Below are experts of layer 3 (counted from 0) of a mixture-of-experts language model. Rows are named router (the router's row for the expert), down (a neuron's output weights, with its number) and show model dimensions 0-79. Each number is 500 + 50 x the weight over its row's rms, rounded and kept within 0 to 999. Numbers have three digits each.
After each expert's rows: "raises" lists some tokens whose logits its average output raises strongly, later layers aside. This comes from a sample of Wikipedia text that the model never trained on.

# expert 22
router:468431525459503458423503539463480485526455504503544488495451491410493486544457475591506459537493489443473542506494494543455427548528498499511453513399459548544500587456516514454416497576489428617515471474520508470414553483475445482454541459
down0:540478572455438394497539536480484413498545499407446485519526493549483452480455436474455579523457473485500448496458589543439643478575485582422501549525487428519537446430573538550525493492453551458440539552623454471478482455437495513494478489
down1:448524424514552378516465484492510445396496518554522491403472465520523471497593451444558620517539524537586561520506477554528496477500450454440534472507529541406439476501372455475459459470422472433538572485521479607407546476554519482523544538
down2:436508463502467511464455573488555563507540534445518405450564594447538432491504497507529401601551549526553582578607475480454530469428519531501485454519441516524560493518476511453499519460535488522551574532509490586588529407533516390528482523
down3:540517471572540518567466497508431502522509483542460519563517446509546499510451569526460582505400520435523408465434388520489561493432507462507447493549396556538521513510519481562418534510414514531448429455498494377526515440481531521485551447
down4:498472442586497464453467475455553545429580402463415519509461508605542501638464510436586497462535484487521484506460500435500444512457492522500513532507414507474576502449558525612524544540558525388498547510560502571469493571539481567474528438
down5:549503493436568476498486531549464494497576487456567623440587551446466505540490449485467419450470543573464465510569544488518512579454468456454537510489487515513465527496434528476438492583505550474455587555501489496510467587556489456498585510
down6:555488530533466585533487502495448405492462462525478450497499529533597510622538517498581457492473527515481432604433562527543526462472549537486532471504492444452392467574509595475466523458555579488455582519466456474563398461524556359507411481
down7:427494561510548496464576536525521555556474536417423493507459543430403531512523449535467479448474546498430507561551564515550488503439512468438582589449472508482487508354477564497471589478479523508527407519593450480499477553428436487467426416
down8:472504525459471410548516619517461443430428480631446533471551473555510416563521535489505505564483539609602537571431472459478509531512514460513451474514516467492582472475458542388552440543553511580467527459460491482510499387553455541430544554
down9:579619478505486534437510484464538608496566510401437507531460478460399557556457568447423497505526499522508534432487515562542535531510506420503526493453494525530433526488457507415465504474537469448487534497535491454507508513503575480449601529
down10:579567495592482552459564499519424444524512432496475515489444517514559418501398449486459429419451508463522497427406487563524455533506555460500435492502537411356426529394500435439509481622562498529523466441555503477466566570528502488439504574
down11:477522501525518528487469551507461552499462429452485558553553514394490497401532490545426469528524485461463538499577463550456467505518510492424469542516559522492417468528509496448376512488470484542508502545506550494489485484535517564520482414
raises: "i", "o", "ed", "is"

# expert 15
router:500375599466481500495565518575370552574491500477508419484473536486575571504530483514474447553407408416451533401457484491541445523536445564491446532493453490581611535400503531467409536597540469569418465461499423516486523470552438473499492561
down0:573591465497466510426448562633458512487436496492512538569537517517535534502480457441452458487451532544563441445432422426647565550379554425540455411560546553486460585435481407447470499467431481538529509569524477523497535508563539468513304522
down1:464487426447505540453544518428568450442518496544564463600512433593524536497473472580541545598525579508516476635519542536580439527558568464431572535543566551570456499552499493517464515532528494528423504532478574467457440468503531479463565494
down2:496467447512517506521509523620458545568451554390504474476568473548536564623522581523585490568448558530653467446475493411533442474528526528560500498471429577429471495436514494501482526503523506529591529485625427493546450582460507470465494529
down3:454451520554559521625460557533513523512516486533487426472524490547508502492501507422555586449582497425523561501531587410456454457484494472428446465444445456446494514537530585536522456518443534475546445506499655513530426456483568581494420465
down4:515545440506459601426542579584473451540444510502524604516516547510535523455462565504442522381508437514511480491531480646477490461531506446481474516511446534496569576510451597481456588459508476399509420474526562540480478509514483478589530465
down5:506470578413620537520513445598520480433532483546416546452448459538478577536510530487416522476516541416480513488464525435445489472464571554504539510543450528596625450501477523574487481613479586531507563522435416521508502460475429544568461533
down6:479492455509484490478471468447529596613547475481510556448478464458457464561534487460501472461455493469538447483484552533484559459531520517468544448474504474580495408547513549510481465498424597457422456517522507535536523519439454454484571433
down7:464457390580481470525523521469552453576422346460510526481488474490475472605565456470438506520451472526553632527507483519524625491470525502486505448542478422448435541515477482477542516479485466471496404481406473520581467560518472448453503507
down8:599565432471529533509517479500534439533438506538459432562499488555540501547539415466519578534563535446509610480511579476495497434499540484511476500388524429621516583448491462477569460557554469499483504557490636556504468510519491545543477513
down9:452439522550488391601544551548478530494448450503558531405464518439527566451448549438495486429506414504506378465524389490517557436491512571471414483500498590402473585498463538464558512522502482581481541458600458427494530435522552526564498426
down10:500438526530463518496470466554514580610447553494440497489506547466581513513455527475462579554483493574530516439570563474471518501516442520600536573508419537489488467549407531492533606498518524454522448540586515506604432489575541590451498538
down11:483441484480505416543529466507582455419475564521533455439459406494513431390600471494531539511494463500473506494565540496413533529499567435440488486554444404500516538447490544455585559559453627509544460495491500515572497426489486501510538425
raises: " the", " an", " a", " "

# expert 4
router:492456528508413443503462598568430565544452428478568487518442464531534535490512495575522477629441445401492513500489471470507455508580507513622517534476433595562550548428514498503364481516501446547484462508519472517474517407526504424505484496
down0:503609561391468507451582436410503536456482497511491419494441474528541514454531582506533561475448437522475435570480431591500451413525476486478570524511501517466484517473446504482474521377473512507458525541469554463445504473582565542480512520
down1:535509509569466514458412487438476502531400572426524418506629528468562423514435476516426478544482490531519533520476517495484508545554538671590505436546463476502563530453574577436450474607496460517482433422545517441545480547606455403557460446
down2:580532391502524503477517560503499540428550534550463491489504420490524417468472574492486491499413563527554468507512478532419498445454573554579558507483479492489588443499586428550490557530549539520490516451525513540458447515511454577498417442
down3:442508514555516482462502483470517558540431528565496599515396484404545543446576509525574496493465505500477556564499552464493557515579515492543599579483505473461530448487461436591467555440561534499543562520552487477424481487517578556456490466
down4:517520567422470546504588402480540564557495572468629478464448556462517514498401554458543557520491502506474435548472431457533485436551469503522572522473531507501503516427445552432444505483552554388449462534608452433535452578500535505529428515
down5:447502528489541373372490495501528567417406530416574466596452515471508524491495486491575430487487475485439461615466513385478432473467417540574525542476484473448521533432475490440412474564538546464506498506533510497540445526520574509528512556
down6:459452581545441576459493487433474531549482487464545510578464468485486510567573391510528477512448487461474569498498457518522509422444527460498453504498535452570507536497466516470548514471438559580535508415559486533530625475461407647487479474
down7:513607639492432520572423494514487585531517498500457457479471558519462528601522474418457497504502532487512533412567393491530463532555416504484488567509550548467504487484468446429478504480400503544410491598586449567531488536439475537495365508
down8:472491532563474464495438499533462574520412468491546473495544551491452478491447556429469360544514524544514482525498478569494493565413442581564419467464554596456486522525492525408491560469501492511557518565517482480618525546512481606505457569
down9:513516501400468537572555543583407507528539480576524546517460487425521524413399521409524495517460523515480468454511444493516588501503477501517504511584469478548583526425397440545488479424438501534561573564395511469478517508545557461445435553
down10:564535525482458454494483537451462598438466516394490464564471494526474527542547570451413424499529470417507491515498484499524430481467492463488487496469534512411522494416467487389512480465465525533700546525575520496492505450544555525485471542
down11:524561425481480485412401501536570375407519454527430454442467560569483522553542508488511574475547529491575472522500576430523387416376504479551586517527536489494483541486587397508534449501471443509500524630515489522511437453512493549548441576
raises: " the", " a", " "

# expert 55
router:486456563489505543558496509494508446537521457520514437548466525582564435490604484592457483548467450486380562480445364508514416468571497518526505439453443487579580501464448485501447480562477406582464531530463411422406538467431486497484554512
down0:491460556418499475534565510517468392469498394569431455420562507514537441469561567448542558444519548602520527498480512503470466529419465539506475483595523500496573494495489518587473405418445451521533523502493583518481530434444483477482501450
down1:497445452544579459483512576497539485501557613497552546449465519482460508530528486474520432539549482551477525520429519545633473458446530521525505471564485416557573496499565520488517454497422519473453439487592513511600507478534544530532489488
down2:502498572513449425504506545449460457506557463443433538379557454562427428582414592526514446481486489475437548521399477426532507553562526423458539510473494447434432522599556442534395570469486532488522486529455517595519484521461481498491455494
down3:494500503558540519416510526501510461464472478450437527568441501465432542398489437521434457492550483504510438463561421478410497524460492534470538472460355487568470609531502500475458485413533506488586461492496442500431550450521465579406533572
down4:589513440442468516501531513448511460424454485534503560433442552570425571526488559441528513476506514448451456487512523493472429454515452456522486545506495436504376554437501445570519623454536465494463512456550526471470565510522469516380574630
down5:445466497510419484527497415463535488490549545527468501482505537460547408443512500501441453524520582547477539545455449507481571494532543537546392362574495474552511492506473494542521435500519544547559512422433688533487535474571510504592444496
down6:450559486518579455387509475456504443594499523570453499492551486584496465529551462536547439549533457498472539489544496475622557541492511468494516435543498555534514451565520502530584385476412564466508484549531477537507504478524509496522463471
down7:595472473523659589504517540470563472420464541402489554537571485493446466431487541544509571494529490519502577497464470423396459496552449561448483466498526504492542570511544491479561528495476541447521492557378533487480415531502555573541548527
down8:637503478539406426435490441477476435529432501510503517578506521532490592435440509489493482410424573503457441517577421485543589464400496502511536495550528565473410396513534483431478524433463475509403519514507432535517543489502555436556467457
down9:455514547389487474426508470532525437512434487447557516402490514458530555575522474456533538496478477654462477633489470514457533462455502533532443481465524495568451383438475519567540489492449404462532456534510488493489560451426527529563528432
down10:541513530502551526481533552511513545514483483541487468505491565541550524549431551504485490497592463402442507499503505470463573478569504500443544479452563547604504482513479615564528481517452513516466616486492550455570468509456436541573576509
down11:449521441551441569462428463523513509434487368454437564482605508550458480571586474426457527500559509568464471459409506457542409501510502568532580458505502536440507537526473503572445464478499517493449582503403481547541535511558482584534500438
raises: "k", "c", "l", "r", "ch"

# expert 7
router:523426580481456465564567527566459530552516476476552403505483478570517491415520395496508524504499434462481571550550455496505429550556491462502545533419447519501565507455458494439411561516450505549442571461511477462534518455424416521509525518
down0:533456478448481437516624523511475423450550523511485539522547576451515537553458488488464472516470576526477397450528556511495425575547523587478521501423576521494542472513543575498435511494537521390479448473489451412492521553441526498595518468
down1:489542509490523491540493578483589400549477518456464482462441497425484449503451527524485505437492527518499400546617478458457512415466525441503554470404398468426520492469552526439572460479463479546593564513495489494572489564407611413530544501
down2:502561483489558540631467579460499543475472410488460492483481525439370500586507543524562492541500557516502469493570542520517542487556456491448560515469389493488445473457444476500533490529541537573478536455535463461611499533480550604542441499
down3:494472498531600479508543502507513544465533490549432457476486504494512617473541563491505529504505443562432480547576486451437514536421531535485582519413581506459445510501483501545577528420568546502492575563536461584433453434466517556461415517
down4:490454488491547519545526486557489654500522532549555525491453475536422498530550539487486492597488536542510462510452438515590470448456540418441485572481433508503470554483587537618627547521533564434527469463497486491570473461483506504540484578
down5:495553424435522488435424476416511441507633528509463537485489450450555525493466448533539507519527439411457496508450460528465532494423522537478494472432421541486481515413533412547486489498531532387506606535491442553456477528531573500467448449
down6:596539527460513566452525416456561563384438498460477466554560487477481484579496514496414498526409533472561449389457525456489566546507490546569437499528428480497541431538527557560530484514482515486510472453532490554452448525494583432448498538
down7:465476523577594524560468600423554475494522506445468461525518485526492538496485509538436595534554509452504536478522465410450500536537549475417527407556489477437446467533486542490484545484537561546552483586547489488513556391484490494576480516
down8:550472518519495473410448501490530457556510472472568467510536474560524497498566573471576514437494441497509481521559521379527397480447502503458447455540454568503500555489485516534480480512478580440486461463487566537530558493382522511459440423
down9:513505457544537525493417528470497521479577520544542525438579469492498537409459589418549576537475442470496479534494475570476471574426486418528416461591497486540494433354478517480575531421435493523523479510601534506524486450451590514472544566
down10:503536513423546444484599478503544524422521523469511513440411501571486497586456392478405516477489500483522469464542416454511491433419489457546394492558512415469508423385541498429527514580541545562475574513516470486479468448437496465523576388
down11:482544472530508478642428438549589560561484458452551493462493546518566536462489506441550588434537609572527551670482462490414582432486427470495532467542498478548445525440518449495487509495472580512512481554501496492472450510563530466531440493
raises: "in", "est", "o", "at", "en", "an"

# expert 41
router:491421510454425493554506472425449486494500441561554461488546499552509536490543526534461425529410513456446403525528480524466429605588572475506423550418484520528545521451509483407444536559445388524439503452512525524450596450423378417509536497
down0:492438484521504485463452497499402582523421422559346500402480532427451518465477555498480435535507516523459490405513498440449479416549470473509428562438564585472474535483553537495561442507492545526570473573440442498512485538508415504469520465
down1:402496469436470464457463558549591525504497490569440546492516501535522438460499475545571484608562500431487430585463568483505457579494473617535454562508514445450587535460492464516546486567497477586624398564518493508441579461564516557500463537
down2:466510451475480428542421468546442545488438515516480541495612518558544479483451494586442432418505537463533515537521411462468551511541393529520382523507475615562441428523564564446421499634541431467484444513533456477539470504457522458521626500
down3:509485611530464543468544421536488417513506563412447514503488503547444476517495499488545475571519442498485374401460484483468540501449517620449627463528448548422565446470467542541494515466492540445427625434498494484482467560343551510502546569
down4:546487501522522466540393545569518443533559445531600569531536497504494567539513405609431412488496424535515522504510441410463493481504465452455439503466497508529491480406501470484456432454543516555446500467536559479524549516477444457531528498
down5:557485544501529527523469474492474459435403443586544533424474498520465479426392557453409546461524494517504535525580541574573443484385507552534453488440466497535499563459474441515464546520553478543487506565531595420395477465534539486423517541
down6:528511501511459527471493582548515521498490575466517513410531410518432477541458541475487483521439529518467515527467435526597559430532511474369497449605511477475469549441607480504513478577484497560475534537547480442484546524399540524522524457
down7:548497498486511471615557469465556513572435526521485482580546499469488527526446507547522506439466609510561515421578496540412489429507556527533494475446559562506506547474457517494499507441453552452523513515437550555517403517525477450460546525
down8:500460565441535501560507522573451565446553482550505491446486543498513487457537447500620533440641459446543531485575541489408505481606570547490441535451469550525557437571560480526438519506530544492563428587425486561443427430539529551538419421
down9:459509468552563510507603535530465445464471521484559585482564431494495468542476547557528413470556583480412497523520548501507448451477430469590473572477471442414482409416561458467506469537503552565413524504567455513482441356508492521432423452
down10:485482437579502486502557505518626489577616527447443462543519535530511538444524397485412432398547456513384522531528527479497482556412530430453437463463509536466399458469610510420511528482494543467510506482553493479475518417481436440486426514
down11:573517542457507561462507538510514448472510507501473543493535432481502513496411490524473524490478409489471352347526488527544489470476489476518482512482411468469503477482545439576541549554476498449564586561527595504536470467455407582455447492
raises: ",", ".", " |", " ("

# expert 10
router:464505526469438442495448471482492579471497445457531422464451519495552502465499471573485468544412461417498548476485395483488484539541452566474468554478480500547582558459406594529488529531478357645410440441532491504492519444562423473440485488
down0:421508496445556488518479536514462459528548429563590582556519486545439551541525627489565445492531499514482529544433538444636453470548494514410501554450453456561494457403536491525442426481443460444414466556447538515547532421511582554523483417
down1:490551484462524515455526403495508492489482501557538511453520506578390435563479487485515481457436530480574546560533475506452542503446508585573398560472434516538520584444589464523520528500443572489415548386527526499518497520525452434451515527
down2:448471460546437556472440504463472608502403457542512496429519502539470426475548529414538474525604544433579477476544519488488544509454479423379490481587513422515473464455483545523516530387493578500570477465573535468495604561498501515436477403
down3:397592545416523569567621549472517527581452596490417469532534484447437480456491463617514486546542470544477503599517484520542516434486549530557459543556527503546486553585439451538454440552523462545448409491537520531418474552548549502470423558
down4:597500513456500540515526489562519413477410463517449559524568536484445507454507475488466452520508571483492542463461412507464464558415473551388538496533511541512514432584520609504499460513357503481514501417468520568479582490425453455477589515
down5:496423547451567461555467564507555465433512511532434514511481552554498538458569479566485463521538481450459486510471466455423447409493519426454535581451523536474518499546544558574464570507463461494534493476466582462555494516518446534612436483
down6:521501449514545489474541453497554542480551589553556662511458439530484463429513467494429505494612503452562465498517533506514449467532494486510502488496527530483537406499446493513572493388419522577561473611479528465427600479482528596404513531
down7:507474468459478491492477399430474574483552520559471500538524503570479498597453533521522521512481503530490434580581506489466437452540528531370424556460536456547460519541641529473493463477486470475505459465522519542510531563499509457525460470
down8:476452482453419533446416521504521536454386494611545544622447522524476553498512476566484493510492431542562490429445493406404554521594423508565446500535585543414467475578545572532488500516407557504511493457555536466532501410479513561541495423
down9:499541524490488460524521538497545497544527532504535543452603585485546492512578554500514434464495577403527359506602464417427531453468517458551516496547459534489544475545550541443470536488504502489535440476368452499517440428440522576463580433
down10:496408438495534510482547419494532493486478504449564485460422513491441565427576527524470528495589377535491541542424560495573502533552440450507504465531598511559461497476496519478503433562540444521525455577359474451563488452411539519500456472
down11:550570472454501476520479549502521545523435476567546573517532494493439629542472527502608439459506518343479498460476510495430511551542495431559489445546531449478459542592474511475506572416461511503495489534500417558412525494473543365559510502
raises: "l", "b", "st"

# expert 48
router:498434513484473414557511466564482512557524416506532510595490512503530484553529411552565429545387456386400477503497563524483405575558579503465511573357425526531539525400524530482446547513547426523438500431532492499522548504474344500484554563
down0:604466446479494464592544537471443510540541504519465470516538535530444572467527504455482484579427540392442443589519572460542491501460509519501508543508371560557493554500588481518520531533564490492537385450453398524475453535503449451411419525
down1:467506538533495511496480525529493417511385461537550487498502534534495446433485506438398498493467529510476510477541508461607462528461502469553438468593519502577413521412516462467481525535511550515505534521420476630489451492569435551452519541
down2:536498468539543501563505429452461486474452425552387463493582561542597511499437480580482471410495456402392614490444425526552435511472517564436463532555452509555495544457489519513631400498532468432538513548489406512425456541500478452507449548
down3:565435529613497523538461493499483462538431549515488529546483487512527463500495492506488448543518525524540510490516564470463567459528458562475466525475455506465562436423483511575501611489582529538602525559484533482522460605472513560464564403
down4:481457526603487452493546503569490427544402446576469485487539471447533565456554447455505517478465449568531560478389476497443465514492502548531478595511504410588488518510522570520482491446579470518527450543520422482439534581510509506485507511
down5:523526491436485460505490461513516558487596534498482503539483499494531493484539581477474467482464511537522562420431451471437513487421518521536410431554580441480486546483557389525447546526480495572470575511470501609488510504470428447424484440
down6:519504411471498502605523432446441505494441471492457521493525529502533505463466506468614503426539490460472507448576499571534527469476514570541484400566442510423474399530477496541456567398576501463565452473405520496460450588483530505528545488
down7:602484485490502415434515454537522487517426540436491539499647588447541524390515518441542563557458458550501487491569422492486495408562538455519413471435551519462503553471523546536504492513572445403475394503463541437551532454480485560549486449
down8:520475571566428515475540483511477402459529550550493506427392462597517506483471467450542563542454429508500431492517515470546513493467524517537522510527470466551493518598497541457523447409548516555467548586558543574496498563483581460461564463
down9:547528538433470569492554556498498479420581501533445501529502610540410457475400518445499567461536417465387511551557513530436479493488516602550525532474526541580440525570475519479454481476524484518485601548478502615515544521534456640438368534
down10:488425469518394549510451497525535516492473493573428488480554495551372501500455533473564541489537510586561410516479511538482510482532575465463607585465448571440443478491432557517428509444405413446448482509548561492572414531528537458577409540
down11:514561534529489467450539517467567529532503528520454525498496473468563471394436547428471510531461432506453541464554450392583568514493466558541436409583496453481405556447496576519482515490513505614584506572569439543397532578514544506634472481
raises: "s", "en", "l", "ed", "w"

# expert 19
router:482461509469542431516486524539386540571505474454485465509522502523500491578460515552511487613503473419505512495463462476557424517579429486508454554468441568569520532444472516503371529540433474564473470469496470441398547472432477410452509539
down0:497545539388530523497489489432580471509501491463460516436475486476435424529540513489497482523511445523644432577495563561441513451435457460514502464499554560467444454437494403528513421555389531478431397427516476547505402528466476482483420454
down1:529510478410434561512490497484477502395503517502473514444495478554446427530474502511527464449537527491474540581529516530577541550467442448423572576447431512491423477517521492453412476454562560554507478564456453495564513373546487498528412479
down2:451499436540529387532537558518454421475481445456518499500435436535525496532569474563505491440499536542451467470490519488517582410493424418525454527559487541507489485540463508499487501460525491463543459524464527515513645467546477485506430498
down3:406408375470515444480443470567538468517493526536476520510470506515488568533527499477441561551477540478443443580524458505471509413464379433516537587534490522449520528574457495533498562480557484582486513571540495582516582469457556574531396456
down4:511499519534476498443506420526596558492383546565507529494446527564413510547498502475406478426535545535461582488518447484562417514491574516571498432479518489499445571490543463443655479468496505487483481467542506539506527488484558507521563442
down5:433450535469419498676482511584513452595481460451500508504471456545496425525442549443524422489441516507464432440512456501501606462506527474469527470451571493496504581440575503500445432466505568511509425523493456519556527599355517451466501566
down6:551529453497520538563482509526551487449578553539439484504556461495492420490480449538499490549527490491515532479463425511487481499550584512466471431511463502508446459494443429490420437413376474455549546480470443441550471556546416497406618428
down7:539588578493589511524499465580511623466527541549594518421582560427445495519481559449548544443514454470482555548410492449476472476592495486413539426506464436470532481423429471571426480519501473493553584417479466545508483463513509512482454540
down8:443490425476559555502483526491366369526474503565497521501495472521496403491468599579511646499531511433538483503570565507518543529450507505469460474456415531524432485423526507542428441497560453457614581516472476506496498515541523487470417573
down9:449535542463577427502552562510427462564482507519529448452438472488467524528505504450441517457545438420491509536478519491600541483550482599530498429548476474579540487410464512492484513411447438499527467458514538516467403546456454473509618555
down10:506540541423474426528473491538442477516502499488506440538575499503489557503510547520488519484436585554512518552489535503420473522616543502463585535445440471577396513547510509464515386496565605439499410583436503465414481512480488548476441615
down11:519608484538421570488536510453510495551526479528479556508505445552575517550520515428437545602543436537413496562441498470437432469410486550445587515571529529528464496402517488484413538443442500581601473554502501481440511487498526495501533549
raises: "et", "b", "o", "i", "ur"

# expert 23
router:573436580486428456465526547435509452476517438427496463497499460546548427475442479518508501507484409511453445581496526457524426532556567539492396582492457606501584544501464454458492463578512531541489540493530497477433499518475456484518489505
down0:504490506580470533566485407509585563443480486581463508552537486470508520496551528423501621450497522390462463453548513473450491553482512552474472547398464449479451523525532437525403505475536523453443495470481522502500455536525490450571513529
down1:504456465476536418552498503632540492484523495419535468496473505509549422435618533579528438513470413549567471510489429511434533495466504504508465502586423494498584506412539533523481512525532569418453533563451433455585571473489471626499564485
down2:552550509486618627470531459408477526553410529485424504573527521488544553431480511465446557558540403450552508540406506476393537475422513518466507499432545573543461516489374495514459457532462508460537478511509555494479474501485533544512497416
down3:465443555488462485409508524495492491524545548458474579485542534475468479503475452466472401473471454438510482490437485520496475481551523502423404534557400532519537561529465512558482583529436510533535481533488507457563496455451511414485490442
down4:493550509594584503479489409473470526489437438576536462472561478536455469518509382527490530605548470503501480512477505410422497488521461476523499535516609468492489509514472619519567528495537479448567482442507512377572457529548468495511462436
down5:513522521444582466490509472468436492540509483548460560470499550442558545478495580513469498567480531555504528444437422599488485357498524447483418481495489469485514447535560490477554564518432523418503584467453570423493475593483485485386535511
down6:461546541460509531481490493458473485617527520416519517491419494467475514485486517435526548438491473434539481460479427461473586492474475424422507474450517468428475572462502533451396485549470516553548575568448541509455495463438511506583562539
down7:505575441539497461427524515461519434430552582449518470520457465484445598560548496509535492477411439520521451564544413520585532472518601442482505547481527447499458504544543559510551536449494541531525480447613518498425456499432563483527537461
down8:508564482493513530482545548491533473414525464472432487488525541573557508463553507503462534508551471566509466387458415530481416387446515556535480387608472545411501430559396552497402524575510487459523503527442475488453429503464536556424543522
down9:446483509528466494552513495447510514463518506508480486528507563520455493515525490547608459457529526513525473493369447486496523469428579400560541502489382504505534517542498481430611563458484434600493434450528567563420496510586536402499516395
down10:438620515519541504491505572498476563493506590529472535510626598405485469505459545507454492593593455460509564513531559515520539497489534476485550437584451438440520551439432545512510512480466537507514524394443542463379491495536534501644476470
down11:575510482500480457489388513646387509470492493452438560477504515502455453509541435522514522528484492495501466439556582483513514531495504556464394630567566444466525532465560471505605551455471551500535417437477465538473517488459559433464457454
raises: "re", "u", "ro", "an"

# expert 45
router:518445513500462441485612549531454501558464475470516396522428460548523419486417466512388425599446441485452525566460526532472359639518557510606457499446416429506570521478494548460501599504418509587506448469479496524451542422478458507515574573
down0:566536497395586473483581511467517548581474521406541519556491488458457464489500391435479481473531449466499574476599516466523636525473513376563472527481426546572568417539421501567457460524426537561491494515494558521468485559483526423536539525
down1:538508490496541473514532527457410472524505573533543587556544556452582592546464591492606554581459406570498523580506577524537439401520494475546494530504587559452571465497547519576509547491627475495490536501402512447520502511450447554564545379
down2:472585526550530377459493487537503521421502425409536470572485484444500438502491462441440456466519579587566461583557490579545542525572521481539489503477558457465453459576542489453484556595534548462428562489500421545619596526496468492564571522
down3:571535521539476460516461385504532552543504555530494600551465536511531509621459613459559549514429508518499507527543544480526542471443514484518553485516426450572426558546527448526586490446540561536487520544567529556561511459551540445552464562
down4:466445466473499441456561535471508530480503542460518536488388458465506531541400529550466499570436515509559520465554528590496481512474474406438552474465438453486491522469514475514509484579528591508492585504559509537556474511617546504525534528
down5:431520569511411480461451460532596443437524519525537537516439533558460490502472445501492590563508506549508443441615486528472516368528513493498418495605606490529464550475506482447583565475531432579500484406569479480397569464500548617548501407
down6:484572432488446450476552525566538509586386518532565502505550421498530518536575494521448550463437636461453524418537551506404516510454556462491586515524524498537538437566471526460456458461481525512543418439492482369573464564483556536569554480
down7:533495518486482476580490512516429612425554465467428465473529535588379495606517575549557575495535550515582498508506493496471443557576469557486388511548508482426489477545490509567532501480571477456422523454458452555432422485526577525536577483
down8:549487492459482465506530479515437519537491556459476545436461496504469516498435615546460514452474393515453500541499449428471520424478526468564462591497552540519479553489548465573490542483445534516581411580593477487451486494560518463515422511
down9:499501494397481539478567443505374501459479435407534493480526526488558466588420511468484520407474507397511494460648511512531477429507463581590544400578536449437528482547543550554512451511540506589496518476582580536486477556578536498477524558
down10:541563489489531524484560477525488573467482487533475523559591498411510538494485492473546545421518467478618478491495502510521611467494481548454516499513413566567500474480473539629541508545472466473510546440465497442467438407567447434571532601
down11:444578454512496518487410530529500475559518489444578459422490439402444490419513492507561426443526521471529468516527563609511583546352470433540589507510533547499477479491426599474437579490504460403420570465494461573465479520513481524530441411
raises: "ing", "ey", "."

# expert 53
router:499453540422498480447555498483448511492448446458524453516444524486556580462516458567447465533479421400429479462501424458505419591561481571570474556471430529539652537453476485453444528503513470530498446485455523495429549523511403500468541581
down0:487474478538536474489508522496456493512467525543507519419517542478441442530550372551471454465551458405587411472529460490544527434419520504579542557512495463544601477503521579425529553486508483466540475553485522613436465505541529547452537557
down1:487624493424454598466553437401409424508553517522510425483464526487495508410476478487541522516592500459454510483495514500521507466465570484484514499439469479466552525538406415466491547418505467518403464544480486438529471525515464396593476443
down2:521488550554472580481502455498498469505497503521558568465422581491544460455590504459464549553559544565508471533495524565519500426535548419495487513506605444545504494548534487488462550560453427470474575454546442562606492508578425435594490445
down3:492538455499422525501513526521469474398517471580499491573444510499489467479632526564469475528547446479473566504425633483449578484489528535524476472605437437512519526454564491594540442411439563541511542483567557530535462507402510495490513429
down4:491481511477509508557470488513408504355591517524542503487562553472581481436566490491573517449540474556450483569480511539490430459554490624446570484526495472440514446521543524514396555474539475349498503427536554525536452575487521465469512482
down5:457461472459462446570531506553555485446613536537441502649475467502515441532588453499521554459430502484517582468483463506493451437473568524440429504539431509557531475475549488476481514432572501486532676488493426490421587615499484444523565478
down6:447472463498560460471614522442592566454513517514494556485529573534566490459487479431498513571534600501454521502581477403527540517547467532496572495488407574541620420479564487565512486456578509535487504442501577526504585439463506508512487513
down7:466528487432476432537478515551565543518458529462536565545527517518416493468590486491487492533547502482588473566573512464595479552589507570524543474567497552478510421525502457485531548546420472493495401496541414512413416531516555497477568404
down8:534488464453511503519565482474489570539509624578510466549461571448487546453532468472501449487531592443518421603514489541503488440448542425453483505504421457458490484465600449528462482547444480538621492481529521561561546443606544490508479536
down9:588537499597549538513507520449495517379444530545565501484449427502545458545537418572456513423580457492503485562484467509524554352437468475569482482477570474475428498498454517487510492536400442573508507494468430481513410599519434506544469468
down10:481479422472464465551562401491457454594533392585494519495489540495527509539487581451503529460531577393514519472491477672552466514523468518395507470478516455500433512518522475549477494482390495495480539489551524540478461517505556417541564520
down11:439494528481452512484449511465511373408502440545447570475482499562566519511523485502506563489583531560484460498530452478553497512483478556478572501523543561414623486517508546355516498409598470595557545514461520473522484505511512541443408500
raises: ".", "–", ",", "-", "th", "3"